python train.py --num_hidden_layers=13 --hidden_size=128 --n_experts=32 --d_expert=128 --norm="rmsnorm" --norm_eps=1e-06 --attn_scale=0.342 --parallel_block=false --lr_head=0.0111 --batch_tokens=[32768, 65536, 98304]
Below are experts of layer 8 (counted from 0) of a mixture-of-experts language model. Rows are named router (the router's row for the expert), up (a neuron's input weights, with its number), down (a neuron's output weights, with its number) and show model dimensions 0-127. Each number is 200 + 20 x the weight over its row's rms, rounded and kept within 0 to 999.
After each expert's rows: "comes before" lists some tokens at least twice as common just after its tokens as in all text. This comes from a sample of Wikipedia text that the model never trained on. Tokens count by the router's weight.

# expert 30
router,161,177,181,176,188,192,211,203,210,216,191,182,209,195,201,238,185,177,214,193,143,236,226,194,189,200,201,202,198,177,171,229,215,205,233,220,179,232,174,224,200,161,185,216,176,213,165,187,219,199,189,190,173,186,187,211,204,174,197,187,157,199,237,196,182,214,182,185,187,189,205,199,198,204,212,257,227,213,196,211,186,174,171,173,194,210,215,170,190,218,205,186,200,191,173,195,226,199,209,226,229,220,212,174,210,207,157,227,173,186,196,193,207,187,219,207,195,193,212,225,204,174,235,196,223,188,198,194
up0,198,207,215,178,222,205,222,184,192,204,184,230,233,183,225,203,193,194,154,205,193,202,241,226,209,202,199,201,166,206,192,212,210,192,223,199,191,196,240,231,157,175,205,188,200,187,186,230,176,196,194,181,213,171,180,209,179,179,182,197,196,238,195,214,244,203,148,210,190,190,205,221,206,230,250,210,194,185,216,219,180,191,152,177,199,204,202,157,150,202,201,200,188,184,235,208,204,212,164,197,215,217,188,179,211,207,195,196,206,224,200,223,199,195,201,184,220,212,214,233,175,192,191,216,210,204,222,189
down0,243,141,163,153,232,199,154,218,209,192,193,181,175,189,223,209,176,211,205,206,195,171,213,210,212,172,205,179,201,187,217,212,188,187,186,171,200,186,215,186,237,178,184,234,202,220,236,207,198,189,221,213,167,199,199,202,213,213,182,176,178,165,189,192,203,163,182,177,185,195,199,199,202,209,203,195,206,192,212,238,204,191,162,188,202,181,211,188,197,209,192,172,235,175,208,207,252,199,169,204,179,180,188,193,174,209,177,197,236,225,180,199,187,215,193,203,214,214,217,225,214,228,201,203,205,184,200,187
up1,166,177,217,183,181,223,225,165,193,214,191,165,179,205,213,192,227,187,215,176,220,205,214,187,193,156,189,197,189,215,204,208,218,197,223,211,171,195,146,197,193,184,191,196,149,162,200,225,227,236,235,216,221,165,212,196,181,207,181,199,207,186,210,211,232,213,200,209,181,174,201,136,172,211,218,198,207,216,221,205,212,194,202,210,180,193,181,197,228,187,184,175,196,205,179,175,217,224,190,184,161,186,204,190,224,185,176,207,202,187,191,191,216,213,213,219,193,172,189,215,187,184,190,222,213,204,241,183
down1,232,189,196,195,233,180,195,203,236,188,217,176,261,180,213,230,217,204,202,169,201,206,189,176,204,185,229,205,213,227,220,234,196,158,188,217,199,147,202,202,185,197,184,179,217,164,218,246,222,220,204,189,199,188,207,187,207,170,205,208,220,215,195,176,200,185,189,174,221,193,186,195,183,221,192,212,201,195,210,206,215,198,236,178,237,186,187,182,235,218,189,181,194,185,204,225,193,221,206,227,155,181,181,226,168,209,204,160,231,196,179,181,219,206,203,192,185,214,194,182,216,227,205,214,184,210,192,207
up2,174,181,207,211,198,215,195,177,174,220,207,187,203,220,170,194,217,209,209,226,180,177,197,177,219,233,212,144,169,203,211,156,165,212,215,182,215,194,172,203,206,212,197,173,199,166,197,207,187,210,206,224,173,156,222,190,228,176,228,199,220,186,224,197,216,190,210,212,171,198,222,206,210,222,196,197,227,213,205,228,198,198,184,198,184,211,197,170,219,196,237,194,178,190,184,187,198,176,230,162,222,190,170,209,209,178,195,206,185,197,183,208,247,207,202,170,223,173,226,149,191,220,179,195,200,182,198,177
down2,213,139,190,180,214,222,221,202,201,222,157,202,213,191,236,233,205,178,190,167,210,191,192,225,188,196,210,198,227,216,201,183,189,176,201,231,250,226,152,205,202,226,199,223,200,213,208,169,204,203,187,191,179,173,220,197,195,186,188,196,198,188,201,243,212,221,230,201,195,196,179,200,188,202,189,222,189,212,210,208,178,182,151,206,155,193,211,200,202,249,248,226,209,216,229,190,210,203,222,225,195,199,200,210,205,190,198,206,198,191,167,207,189,203,181,172,237,189,195,199,177,181,216,190,216,191,217,195
up3,189,215,179,216,217,193,192,197,197,206,182,169,212,203,160,190,207,206,205,178,198,205,210,196,185,164,206,238,235,184,204,214,209,180,183,224,173,228,165,212,219,157,177,216,190,214,203,160,223,217,221,188,204,170,179,190,194,202,240,186,207,169,217,204,188,210,178,189,193,226,179,210,226,239,180,205,199,198,193,201,222,160,195,183,212,195,209,178,171,191,183,168,217,204,184,194,242,157,179,215,234,197,180,211,197,208,197,193,222,203,191,198,199,209,223,215,205,211,163,170,182,201,254,210,208,186,188,161
down3,168,216,195,193,190,177,198,168,190,189,189,205,213,179,237,220,189,189,216,213,195,193,194,240,191,197,204,193,226,200,203,205,188,185,207,220,165,167,187,188,141,166,198,196,203,192,212,242,209,221,181,231,180,198,201,180,221,174,209,268,155,205,145,187,182,162,225,199,208,218,201,191,225,179,228,192,190,187,212,208,186,211,206,210,194,237,219,191,209,202,165,178,159,194,179,192,198,209,212,210,176,208,211,204,170,224,210,195,191,203,212,177,190,228,214,188,212,180,194,197,185,204,195,190,214,180,194,182
comes before: "0", "9", "1", "2", "8", "5"

# expert 7
router,200,198,197,194,212,201,197,176,185,180,215,182,224,220,224,198,170,191,192,217,216,186,191,199,231,208,183,192,176,198,198,208,182,196,209,198,216,181,146,172,187,177,209,199,181,201,198,223,189,187,163,215,195,224,198,206,179,197,186,244,174,218,184,206,206,222,250,208,193,211,224,211,170,192,180,241,211,225,211,201,238,194,167,208,189,201,202,163,219,198,189,194,212,188,190,138,193,209,218,211,227,217,163,232,197,199,189,190,185,209,198,220,200,209,189,168,196,161,177,230,208,232,239,202,172,220,176,229
up0,186,200,236,204,231,193,202,213,193,193,202,192,214,205,181,218,169,192,195,220,206,185,234,231,220,176,239,183,207,196,208,224,174,219,220,216,203,186,194,199,178,166,189,221,205,150,180,210,192,225,205,199,198,210,192,202,187,189,184,249,156,164,196,177,210,197,180,222,196,181,233,179,199,177,175,230,238,153,186,206,206,191,221,204,193,209,168,181,201,200,204,194,214,190,223,219,201,209,217,234,201,187,192,181,188,180,207,201,195,228,182,152,238,175,184,249,198,219,189,181,213,219,206,202,190,197,180,184
down0,216,241,208,211,206,187,190,181,188,171,176,196,220,191,200,196,188,232,208,198,179,221,250,219,193,208,199,183,207,197,201,198,223,192,208,213,186,200,187,180,180,200,195,201,219,190,208,178,203,215,187,150,193,181,208,185,173,182,203,203,218,223,220,212,227,180,196,206,203,226,236,180,260,178,223,266,207,174,210,192,208,183,159,178,216,241,190,176,219,199,175,188,172,203,198,167,173,201,209,219,158,195,218,180,196,224,214,202,210,187,213,192,180,216,196,210,203,165,214,200,175,213,197,200,174,201,223,235
up1,173,213,231,193,179,209,197,192,180,205,170,200,215,208,145,215,181,205,224,180,217,189,206,174,200,222,214,169,250,206,210,187,169,241,198,186,217,208,168,219,169,181,212,209,191,213,193,213,186,209,207,186,188,219,167,240,196,194,210,235,188,172,190,237,197,159,221,184,202,185,215,210,206,165,204,171,200,217,174,205,204,204,161,215,220,176,176,216,210,179,235,193,219,191,176,181,202,218,216,205,200,216,192,189,231,209,200,175,183,220,212,181,211,180,193,203,186,174,215,200,225,231,190,184,205,187,156,223
down1,214,229,201,254,201,181,213,265,184,199,209,212,215,227,181,189,249,214,164,177,221,223,224,181,166,177,209,221,174,141,216,187,222,210,204,194,181,201,219,198,196,194,164,196,183,195,183,176,246,218,201,216,206,185,200,194,196,218,234,194,191,170,222,210,218,203,200,219,185,211,197,214,217,209,181,209,206,194,225,208,191,234,182,208,221,195,205,201,223,200,176,177,205,205,219,193,214,215,170,184,189,183,186,191,199,168,183,176,200,193,193,216,191,205,203,200,205,199,225,195,162,224,171,215,160,194,219,212
up2,184,230,192,223,184,209,195,183,227,155,189,198,234,205,220,254,198,212,214,191,241,221,205,185,199,199,192,209,181,220,237,211,199,213,245,203,243,202,186,197,199,173,167,239,197,189,217,204,189,188,221,209,213,212,188,168,172,182,202,233,205,212,203,207,187,173,198,205,164,226,193,222,179,207,188,201,195,209,194,219,178,207,240,216,186,182,222,177,193,206,202,217,188,200,179,225,165,215,188,218,165,220,198,226,204,195,225,231,185,212,195,224,190,190,198,190,187,163,186,234,218,223,204,182,239,202,173,199
down2,176,185,165,206,188,165,177,225,199,229,221,191,192,232,190,133,187,180,203,183,171,217,215,196,198,189,182,169,204,180,190,195,186,214,194,195,188,206,223,193,189,188,201,205,185,221,202,179,210,177,221,215,208,243,156,214,211,197,174,183,202,187,141,198,187,191,182,209,223,197,199,217,211,211,220,176,196,207,191,204,224,244,167,164,224,194,213,221,186,203,164,205,210,203,194,181,191,222,225,204,209,216,197,202,209,217,180,183,198,230,160,211,181,198,186,213,223,240,192,180,231,222,214,191,203,209,173,223
up3,168,198,171,219,195,207,196,165,213,191,203,211,243,194,191,213,203,168,197,204,211,207,200,161,199,231,179,181,196,184,248,176,211,213,184,224,211,234,206,216,203,183,205,234,204,197,193,224,222,175,209,203,198,197,172,182,210,210,183,176,200,219,207,208,180,211,181,222,229,231,186,227,218,203,198,183,222,188,212,230,176,191,210,221,185,203,161,175,172,217,183,184,160,170,192,216,205,198,226,237,197,189,201,237,201,209,150,210,213,190,193,236,203,220,206,217,202,161,172,193,200,188,209,182,240,224,173,201
down3,207,204,210,220,186,152,191,194,199,218,169,230,203,189,230,167,184,173,229,198,202,233,152,197,200,193,207,226,192,197,186,231,200,208,205,200,209,230,208,195,199,191,195,203,165,183,220,200,193,192,170,206,209,209,221,177,195,229,159,204,226,168,163,216,211,223,199,199,193,214,193,226,211,183,227,204,194,211,206,212,203,202,203,194,201,202,222,214,200,204,188,197,197,216,229,175,221,177,212,180,190,165,217,209,207,154,227,195,201,179,192,229,212,194,137,202,237,178,201,171,197,218,207,230,154,199,212,238
comes before: "\n", "|", "-", "==", "The", "In"

# expert 6
router,168,203,215,172,206,211,198,213,190,196,182,227,202,208,222,193,201,221,191,215,200,200,191,205,204,220,187,181,187,214,222,185,223,190,238,245,205,195,159,225,189,197,216,214,175,209,214,193,197,179,199,200,177,180,191,209,191,215,175,197,197,182,232,202,214,137,173,200,185,218,211,177,216,195,220,208,199,177,219,185,183,233,185,225,201,180,235,198,201,165,224,229,204,187,194,191,216,197,161,167,196,184,213,175,194,177,193,228,208,197,215,192,203,196,197,173,244,202,207,217,189,194,233,216,226,201,123,174
up0,188,244,208,204,181,220,162,209,193,217,232,232,227,212,209,200,196,187,222,191,208,196,200,171,192,193,206,177,191,177,188,235,195,211,214,176,189,202,183,218,218,190,162,214,171,243,220,187,213,208,211,208,200,162,195,208,213,190,206,194,198,157,241,193,206,179,165,203,229,216,211,215,222,170,157,216,214,169,192,190,193,198,176,185,184,181,182,205,207,198,200,155,177,177,190,165,168,207,212,191,198,179,212,212,228,186,208,210,219,235,193,184,227,228,226,202,208,201,188,186,244,205,192,186,201,216,193,158
down0,216,228,190,238,216,195,205,169,183,197,215,191,223,176,181,177,205,189,210,187,175,180,198,206,213,211,178,163,170,202,208,227,194,178,164,220,201,191,198,185,194,200,200,212,196,209,215,186,211,190,192,192,146,215,215,244,200,146,171,205,216,224,219,201,230,229,191,233,226,178,181,207,186,170,174,180,216,213,219,214,207,201,201,205,182,228,205,177,211,196,175,208,182,215,210,172,222,195,185,181,209,164,193,200,194,217,209,192,235,198,204,203,166,170,226,200,180,150,164,174,193,193,197,202,242,189,195,198
up1,213,204,181,181,202,210,195,173,152,228,204,189,187,218,210,201,190,172,221,188,198,187,223,199,210,207,197,197,196,243,219,227,195,199,187,226,234,178,224,237,214,202,215,210,200,213,153,198,194,199,217,214,229,179,204,201,172,217,212,187,177,168,214,221,187,191,202,173,205,192,186,226,200,189,208,202,190,162,191,168,178,205,175,232,210,176,212,185,217,217,187,168,184,214,205,181,226,169,182,233,240,144,204,188,208,185,193,222,163,203,195,170,165,208,214,176,211,184,235,198,183,174,225,214,191,189,219,204
down1,222,217,224,185,198,218,171,180,203,179,194,204,229,165,161,191,182,205,221,176,205,220,201,224,192,209,197,197,232,184,222,241,205,161,234,208,216,181,195,225,205,195,208,188,239,191,186,165,180,206,199,188,215,250,193,176,174,253,239,207,195,203,229,172,184,177,195,207,183,194,183,181,209,192,202,182,215,204,215,225,215,182,190,194,236,213,235,201,192,221,181,199,209,166,207,144,207,227,194,200,199,186,175,187,190,202,198,193,194,212,204,188,190,197,177,242,193,219,158,200,194,187,219,218,209,204,192,209
up2,182,211,174,212,231,200,192,193,209,206,216,204,204,182,196,178,206,203,211,218,192,205,180,209,209,212,232,194,199,229,247,206,207,211,210,209,189,223,217,208,169,224,181,203,190,219,183,235,179,186,196,169,210,219,181,209,166,176,188,200,190,176,212,224,173,210,219,176,184,184,186,191,206,220,213,223,174,175,204,195,208,198,187,247,222,175,201,179,203,149,234,249,172,197,196,165,205,207,157,223,215,172,204,191,228,188,187,209,178,180,206,180,200,191,185,175,235,220,207,246,206,215,241,201,178,193,175,198
down2,202,174,211,198,196,186,181,182,193,220,189,176,228,201,222,210,174,185,187,192,193,226,189,207,197,210,221,187,217,198,202,188,228,190,219,178,190,176,170,211,202,174,222,202,159,208,189,212,184,234,180,208,160,163,203,186,174,201,168,200,175,177,206,220,231,183,199,215,200,194,201,171,201,189,180,176,229,227,245,224,191,196,213,200,229,239,202,188,207,176,161,189,210,185,224,185,194,165,188,198,220,199,217,212,173,187,223,172,196,203,165,195,160,186,183,244,189,178,228,216,190,218,234,202,237,214,201,224
up3,181,193,194,216,158,170,211,190,191,184,187,156,193,196,184,183,232,186,211,180,180,169,165,174,186,224,243,193,209,185,209,229,188,200,191,192,203,188,196,225,224,191,190,166,195,205,203,203,193,202,182,228,216,202,228,218,174,217,172,234,225,221,196,199,200,214,197,195,205,179,194,202,198,192,193,186,220,206,193,218,189,176,229,197,204,198,215,224,219,213,209,198,213,226,187,233,233,206,178,192,179,159,212,220,193,188,165,203,193,192,153,193,212,228,195,236,190,211,232,165,195,218,169,227,197,185,179,142
down3,174,206,179,186,194,193,219,217,193,237,212,205,200,212,172,169,224,205,202,219,213,195,189,211,187,187,210,184,198,178,239,218,204,215,197,188,224,205,225,222,196,209,200,202,233,222,212,217,183,213,233,194,180,187,184,173,207,180,202,201,200,213,199,186,237,160,207,174,195,212,155,219,198,207,167,206,186,233,161,203,211,177,216,150,172,221,220,216,218,205,200,222,182,202,226,222,280,203,216,200,170,167,192,203,239,225,200,193,221,187,206,176,223,204,177,220,194,201,201,204,181,196,204,216,210,204,171,199
comes before: " the", " be", " a", " he", " it", " his"

# expert 28
router,176,221,160,200,206,219,207,228,192,197,202,197,192,222,218,207,219,214,210,207,193,193,214,198,217,209,194,194,186,204,256,195,217,184,236,206,233,179,196,192,196,211,215,184,186,178,181,209,199,182,196,214,175,143,208,177,202,177,197,197,203,261,200,231,196,221,174,216,197,258,192,192,196,222,178,207,209,223,207,182,212,224,231,189,214,170,188,208,182,223,180,234,190,214,196,170,204,211,218,216,193,239,202,190,214,193,232,178,184,182,197,198,174,231,212,198,237,199,200,237,194,159,221,212,182,207,186,182
up0,231,189,183,176,215,191,175,195,195,197,169,239,223,252,198,168,233,215,239,238,205,189,176,207,183,219,213,226,187,247,235,203,204,222,217,222,212,190,225,225,214,175,205,226,212,193,215,222,194,212,230,200,190,191,214,190,163,201,236,211,195,172,240,225,210,187,191,202,187,224,204,223,176,210,222,177,202,207,211,237,177,187,209,199,224,195,203,228,204,187,228,216,228,199,196,191,189,184,205,202,213,184,207,209,223,187,166,217,197,197,194,204,219,209,223,211,179,163,207,206,217,201,189,199,227,236,166,207
down0,182,175,238,199,192,248,166,212,230,200,214,214,228,216,209,203,169,207,224,192,198,210,188,221,151,171,197,215,225,193,191,189,184,218,185,198,221,183,198,230,191,198,220,172,175,191,231,201,190,206,216,181,185,213,207,182,209,196,187,180,195,157,204,191,198,201,174,178,192,180,193,215,188,198,222,193,203,181,208,136,182,209,182,187,200,189,202,201,232,201,202,179,228,159,243,203,160,211,195,194,222,168,214,225,189,202,181,208,181,208,229,223,208,189,150,219,183,196,194,190,175,197,173,181,218,220,198,212
up1,192,205,204,212,235,209,192,181,175,197,230,213,186,241,173,212,226,197,188,227,203,222,194,168,200,190,202,180,214,224,203,198,214,184,203,204,226,175,206,205,192,209,176,192,194,193,210,187,200,203,187,186,262,190,186,200,208,205,202,205,216,224,199,217,203,224,178,231,223,265,185,211,221,214,176,219,215,185,177,168,193,230,182,205,193,226,222,219,206,223,165,198,176,164,199,186,211,217,208,232,194,217,176,196,191,215,204,190,223,176,193,170,177,239,199,185,164,228,185,183,186,226,233,224,184,220,163,194
down1,219,191,207,219,208,206,226,174,143,180,171,189,234,217,213,186,215,205,206,180,174,203,198,219,208,203,214,242,194,235,188,167,185,205,187,166,183,208,205,208,193,179,153,210,235,187,148,188,214,183,202,213,209,235,207,228,195,231,221,228,168,202,202,204,198,219,189,190,197,202,231,208,216,186,212,203,182,193,176,206,210,217,219,182,177,221,194,208,201,199,208,218,200,238,200,223,182,222,178,222,220,204,157,200,194,161,193,205,213,187,190,228,191,223,202,206,193,197,215,237,194,171,225,233,215,213,186,230
up2,206,209,151,221,187,205,209,207,205,193,219,214,201,215,211,191,238,170,192,232,177,210,209,172,226,195,200,212,212,214,224,222,192,165,239,228,175,239,209,166,229,207,239,199,181,180,189,221,202,169,177,192,200,190,199,218,216,188,186,200,199,213,177,205,189,239,205,210,190,242,187,229,213,195,202,201,213,223,202,208,181,202,185,178,195,186,197,211,183,177,260,214,206,196,202,208,212,174,197,204,196,161,218,178,220,190,174,191,177,199,203,195,186,211,160,161,177,176,217,203,183,186,214,186,190,232,232,165
down2,232,211,206,217,189,181,200,185,220,177,233,217,192,206,174,190,208,215,200,150,208,184,207,212,237,217,203,202,191,215,205,190,238,187,229,188,142,217,200,212,205,216,190,176,187,179,203,213,219,179,226,211,191,205,188,209,188,183,224,168,218,217,170,214,186,193,163,189,201,236,206,189,216,202,206,221,198,173,207,199,177,191,156,218,231,222,184,183,176,200,167,183,193,224,195,201,213,205,194,213,203,192,204,157,160,182,210,211,186,222,201,169,209,210,184,225,181,251,200,179,208,178,244,194,189,195,180,233
up3,171,194,188,212,196,201,182,186,229,224,207,187,230,199,194,232,232,205,198,213,194,191,211,187,225,184,202,187,181,190,200,191,199,192,214,226,212,180,184,192,190,218,175,208,192,159,177,194,146,223,176,232,222,204,210,172,210,196,197,186,159,218,198,142,187,223,229,179,237,219,176,196,205,218,191,160,157,206,219,215,222,212,174,205,230,197,199,197,200,203,179,200,235,207,183,201,182,214,194,228,169,201,204,192,228,184,225,213,213,193,187,193,175,187,199,217,182,200,169,199,260,203,174,200,220,175,188,199
down3,207,205,197,188,179,196,251,190,211,187,203,182,239,210,205,189,203,206,205,206,215,230,245,192,182,192,231,194,179,210,220,219,203,205,154,202,237,207,220,165,218,216,210,189,214,190,204,186,189,243,200,212,209,191,216,211,224,187,188,193,196,191,219,231,232,233,171,209,216,207,210,161,195,183,214,164,170,206,213,221,212,185,203,236,184,237,188,244,221,243,150,212,202,169,195,215,197,190,188,207,221,206,200,231,206,189,189,211,182,180,209,190,185,181,222,175,213,208,188,179,195,209,228,217,180,192,227,216
comes before: " of", ",", ".", " to", " and", " in"

# expert 22
router,161,195,215,200,233,192,217,217,232,208,188,184,153,223,224,234,232,192,211,145,216,175,184,170,217,198,214,193,204,190,217,188,205,197,190,239,224,180,179,196,183,217,209,213,170,192,205,187,188,203,210,180,189,201,202,212,203,209,236,219,206,179,179,147,170,200,193,183,223,181,203,184,206,197,203,223,195,202,197,197,229,183,178,213,178,202,177,187,190,199,230,164,195,211,225,199,151,188,210,189,226,182,210,201,189,199,204,194,220,185,188,192,204,187,217,182,206,158,189,190,192,182,248,239,221,234,221,192
up0,188,230,187,211,199,189,236,230,231,211,176,192,152,188,193,164,216,213,223,181,183,197,185,186,209,146,204,200,233,189,180,198,187,223,209,188,187,193,207,210,179,194,192,193,195,174,208,218,177,212,193,247,206,236,223,208,191,209,192,239,189,237,212,193,227,205,190,183,173,216,208,200,218,182,195,190,201,219,187,182,205,227,209,211,167,218,185,218,219,174,166,173,198,209,198,228,224,179,175,210,182,186,196,241,222,207,194,189,167,179,169,221,186,219,242,189,184,225,220,227,202,224,198,232,196,206,192,204
down0,200,196,206,173,165,189,227,211,195,199,224,138,205,220,201,224,201,204,180,186,223,184,207,208,163,202,199,197,155,200,180,182,205,235,193,179,185,186,202,185,220,217,215,244,193,205,205,207,234,223,205,215,228,235,169,158,237,222,208,201,190,184,199,201,188,178,213,195,210,211,189,175,186,190,209,197,166,183,195,203,200,217,194,193,192,201,194,201,218,218,205,232,173,207,188,246,190,245,250,209,201,174,169,187,193,217,163,186,192,214,204,187,195,196,200,173,234,192,193,209,206,226,195,170,219,184,181,181
up1,228,243,248,200,191,201,186,209,155,212,210,196,206,179,214,210,195,201,172,202,196,193,222,189,219,198,198,205,220,201,203,218,194,194,207,194,197,189,198,220,203,241,217,243,202,186,189,234,179,191,196,199,182,210,228,185,214,182,210,209,177,195,175,179,204,210,229,174,199,199,181,203,190,241,206,234,205,157,198,187,199,182,220,208,231,172,196,202,206,187,195,181,202,219,195,203,176,211,199,165,198,227,170,190,220,176,167,176,212,141,170,162,185,174,146,187,180,191,162,221,185,200,184,188,199,186,202,201
down1,178,203,209,176,195,178,211,243,199,211,237,226,215,162,210,226,225,220,198,197,184,213,200,159,208,222,209,199,186,206,187,200,203,201,181,197,178,239,211,199,195,193,204,198,182,237,186,209,213,203,198,196,212,208,236,178,218,211,212,200,173,189,161,177,180,215,221,218,189,178,183,213,167,190,198,166,177,168,209,194,167,208,175,198,175,198,233,228,184,209,176,184,222,215,167,190,214,168,166,186,199,199,190,150,179,199,212,226,226,195,185,219,148,213,212,226,211,220,201,191,218,219,202,227,206,228,183,188
up2,213,187,228,200,180,188,191,240,225,199,187,217,212,246,184,196,203,205,189,170,221,161,196,188,173,186,219,213,203,168,197,158,218,209,186,172,171,197,238,218,206,191,180,179,185,221,199,196,177,206,146,231,166,201,212,231,196,186,220,219,218,226,213,182,153,210,209,203,200,230,201,201,202,204,184,186,199,211,239,221,193,220,211,184,201,168,208,163,226,198,187,210,191,209,201,202,183,187,218,188,198,238,231,192,205,176,184,176,187,217,153,210,200,179,205,187,168,193,209,197,229,193,179,215,207,178,205,187
down2,232,187,191,186,230,215,150,188,223,198,193,202,203,155,170,206,220,218,230,207,201,198,182,232,187,251,229,183,183,208,194,188,214,181,202,218,223,208,185,227,161,204,191,213,171,211,195,204,196,200,216,193,232,194,175,194,176,185,185,171,190,207,195,237,213,197,186,174,223,232,219,181,221,204,199,192,226,159,200,187,163,223,189,182,232,222,175,235,204,187,209,173,237,192,210,198,203,232,176,205,224,219,189,220,219,223,206,216,233,215,184,207,204,191,178,186,191,213,182,192,181,220,209,198,203,220,195,235
up3,167,189,201,211,191,215,186,185,200,235,186,207,176,217,195,228,227,221,222,199,169,203,181,183,176,219,229,192,222,208,203,206,198,177,212,200,181,219,222,183,188,224,215,212,185,155,209,215,202,216,210,199,213,198,239,200,147,211,179,199,206,209,191,205,163,198,156,169,214,222,222,205,208,215,147,171,202,168,158,187,209,182,202,195,216,199,198,210,178,208,218,190,174,228,209,233,166,215,183,180,213,208,197,213,231,187,176,209,213,206,218,192,221,217,241,241,205,188,208,218,179,223,219,215,180,204,203,172
down3,175,155,211,218,192,198,205,213,163,228,169,194,181,237,229,208,199,177,201,200,183,179,161,165,235,206,213,186,200,174,180,181,216,200,203,200,189,183,194,183,176,201,210,214,216,180,208,193,224,195,214,214,187,203,170,187,170,173,181,204,178,203,181,203,192,181,197,191,222,206,167,221,211,227,199,193,203,199,238,186,179,253,197,201,203,237,187,168,178,208,191,198,214,219,220,188,198,220,185,185,195,185,210,162,215,179,211,185,235,157,205,239,185,197,198,225,249,195,199,201,200,219,211,181,222,233,184,210
comes before: " and", " the", " which", " but", " a", " he"

# expert 16
router,196,207,191,164,209,189,215,203,228,212,175,230,229,170,182,212,237,183,206,181,177,192,192,201,160,177,168,177,184,178,180,192,191,206,210,193,190,179,175,225,191,180,217,186,183,197,181,214,227,176,200,162,202,188,243,218,219,206,190,225,208,197,190,224,220,199,202,190,159,196,202,222,221,232,186,210,223,209,187,201,203,227,223,186,211,194,187,209,192,209,188,181,176,152,186,228,212,217,200,216,178,184,232,175,196,196,206,233,185,197,198,228,254,182,228,204,202,225,204,195,194,221,202,222,157,179,186,164
up0,216,217,237,189,211,206,156,168,224,198,218,213,224,188,203,225,200,209,229,204,193,222,190,214,183,192,204,198,151,176,177,192,170,199,214,203,238,201,195,190,205,207,185,192,171,186,175,188,209,208,224,193,193,190,197,241,201,208,160,237,186,180,181,191,211,231,200,192,195,210,204,213,211,212,180,211,224,196,188,205,243,236,199,180,210,194,213,224,234,185,195,199,158,214,232,205,196,186,223,181,236,182,219,190,240,193,207,224,155,210,197,236,231,222,205,196,183,200,207,216,198,226,174,189,177,189,193,165
down0,214,214,215,207,205,222,217,218,230,198,234,201,216,215,208,183,191,203,207,210,214,187,218,182,225,202,204,164,210,169,201,213,177,199,237,163,190,199,202,182,188,232,186,167,222,167,178,181,193,203,240,232,194,212,177,217,224,198,209,198,217,181,173,165,160,207,220,172,192,193,180,198,182,186,173,175,197,190,206,213,189,185,185,216,192,196,218,226,204,205,168,193,225,208,229,191,200,196,185,204,182,207,223,203,195,208,225,190,237,180,157,210,228,163,212,204,172,210,255,153,195,180,186,200,214,219,184,228
up1,218,215,191,187,206,227,200,236,181,221,207,226,178,157,218,193,183,194,196,201,179,218,176,199,190,169,189,219,191,201,200,200,199,226,184,229,209,164,204,185,240,185,189,212,192,185,174,190,163,186,194,172,167,200,273,181,222,195,209,221,207,214,206,210,214,179,254,203,205,205,253,203,203,216,204,169,185,221,201,207,185,212,183,172,232,220,174,220,198,200,199,185,202,172,173,175,214,209,193,193,186,168,160,189,205,190,185,202,190,218,206,207,189,203,222,206,183,198,184,220,203,171,212,204,168,194,204,168
down1,175,188,220,188,218,237,202,170,196,189,190,198,200,180,169,210,185,210,171,223,199,206,203,181,190,216,177,210,190,183,212,191,225,172,182,215,220,225,202,180,200,214,196,175,192,180,168,197,180,220,186,192,236,244,200,180,171,217,185,203,196,197,210,187,197,198,237,162,209,209,224,205,199,180,247,215,244,197,193,240,223,187,206,197,194,216,202,228,219,204,201,217,182,166,198,190,194,205,214,146,210,226,205,230,189,225,234,199,219,179,193,212,188,207,164,174,200,194,163,230,215,164,196,182,227,181,199,223
up2,188,215,199,241,196,214,220,191,197,202,216,213,218,179,189,214,176,181,208,199,202,166,218,199,137,216,175,231,187,181,201,201,185,212,177,203,190,198,211,212,200,193,199,166,171,201,193,185,222,201,188,223,209,189,231,226,190,204,198,185,172,210,182,221,224,222,183,226,208,222,186,205,190,190,213,196,191,187,237,212,198,229,191,243,211,214,191,216,212,208,195,161,150,208,195,230,211,228,195,224,252,213,143,221,207,164,230,191,172,201,180,175,218,190,184,184,191,211,198,227,224,214,205,224,178,188,201,207
down2,171,213,196,189,207,202,178,182,212,143,209,224,203,208,181,204,210,202,207,219,216,215,184,235,200,235,193,207,202,216,217,165,197,185,183,206,195,171,206,182,215,267,213,220,232,217,217,164,184,196,218,169,222,206,189,216,188,224,204,158,231,207,204,235,170,204,180,194,173,188,220,190,199,243,193,210,210,182,190,209,205,213,209,217,187,183,170,229,231,164,184,231,217,195,190,191,225,181,208,217,224,231,206,205,193,222,226,190,198,228,195,179,186,204,178,197,180,205,172,214,196,192,204,196,227,186,236,212
up3,212,199,206,194,169,188,220,219,195,204,208,190,211,230,202,222,192,210,203,181,182,181,161,171,217,165,199,201,195,178,205,206,218,252,199,211,153,223,217,224,171,182,206,191,203,200,202,197,186,188,180,183,202,180,222,239,216,215,190,225,192,256,194,200,197,224,176,175,195,195,187,201,231,207,166,203,210,194,184,208,220,209,208,212,246,202,211,206,256,207,176,181,202,168,199,205,180,186,227,192,210,181,179,182,205,150,172,179,193,174,159,194,199,193,176,215,196,208,195,179,208,193,242,186,203,223,205,184
down3,207,172,161,193,165,161,216,229,197,215,222,187,221,160,197,212,201,220,176,202,215,188,181,201,200,219,180,204,193,182,185,195,203,231,240,196,167,211,225,215,181,210,221,220,228,214,203,210,238,191,192,240,228,165,186,223,171,203,166,218,172,196,194,212,233,198,213,208,204,238,229,184,230,212,201,201,190,197,205,191,229,208,192,260,186,235,198,221,234,176,223,190,205,236,215,220,198,200,213,213,193,187,203,207,186,183,191,210,215,186,202,188,200,172,230,185,193,187,195,170,199,211,181,203,215,175,191,215
comes before: ":", " ", "\n", "N", "°", ")"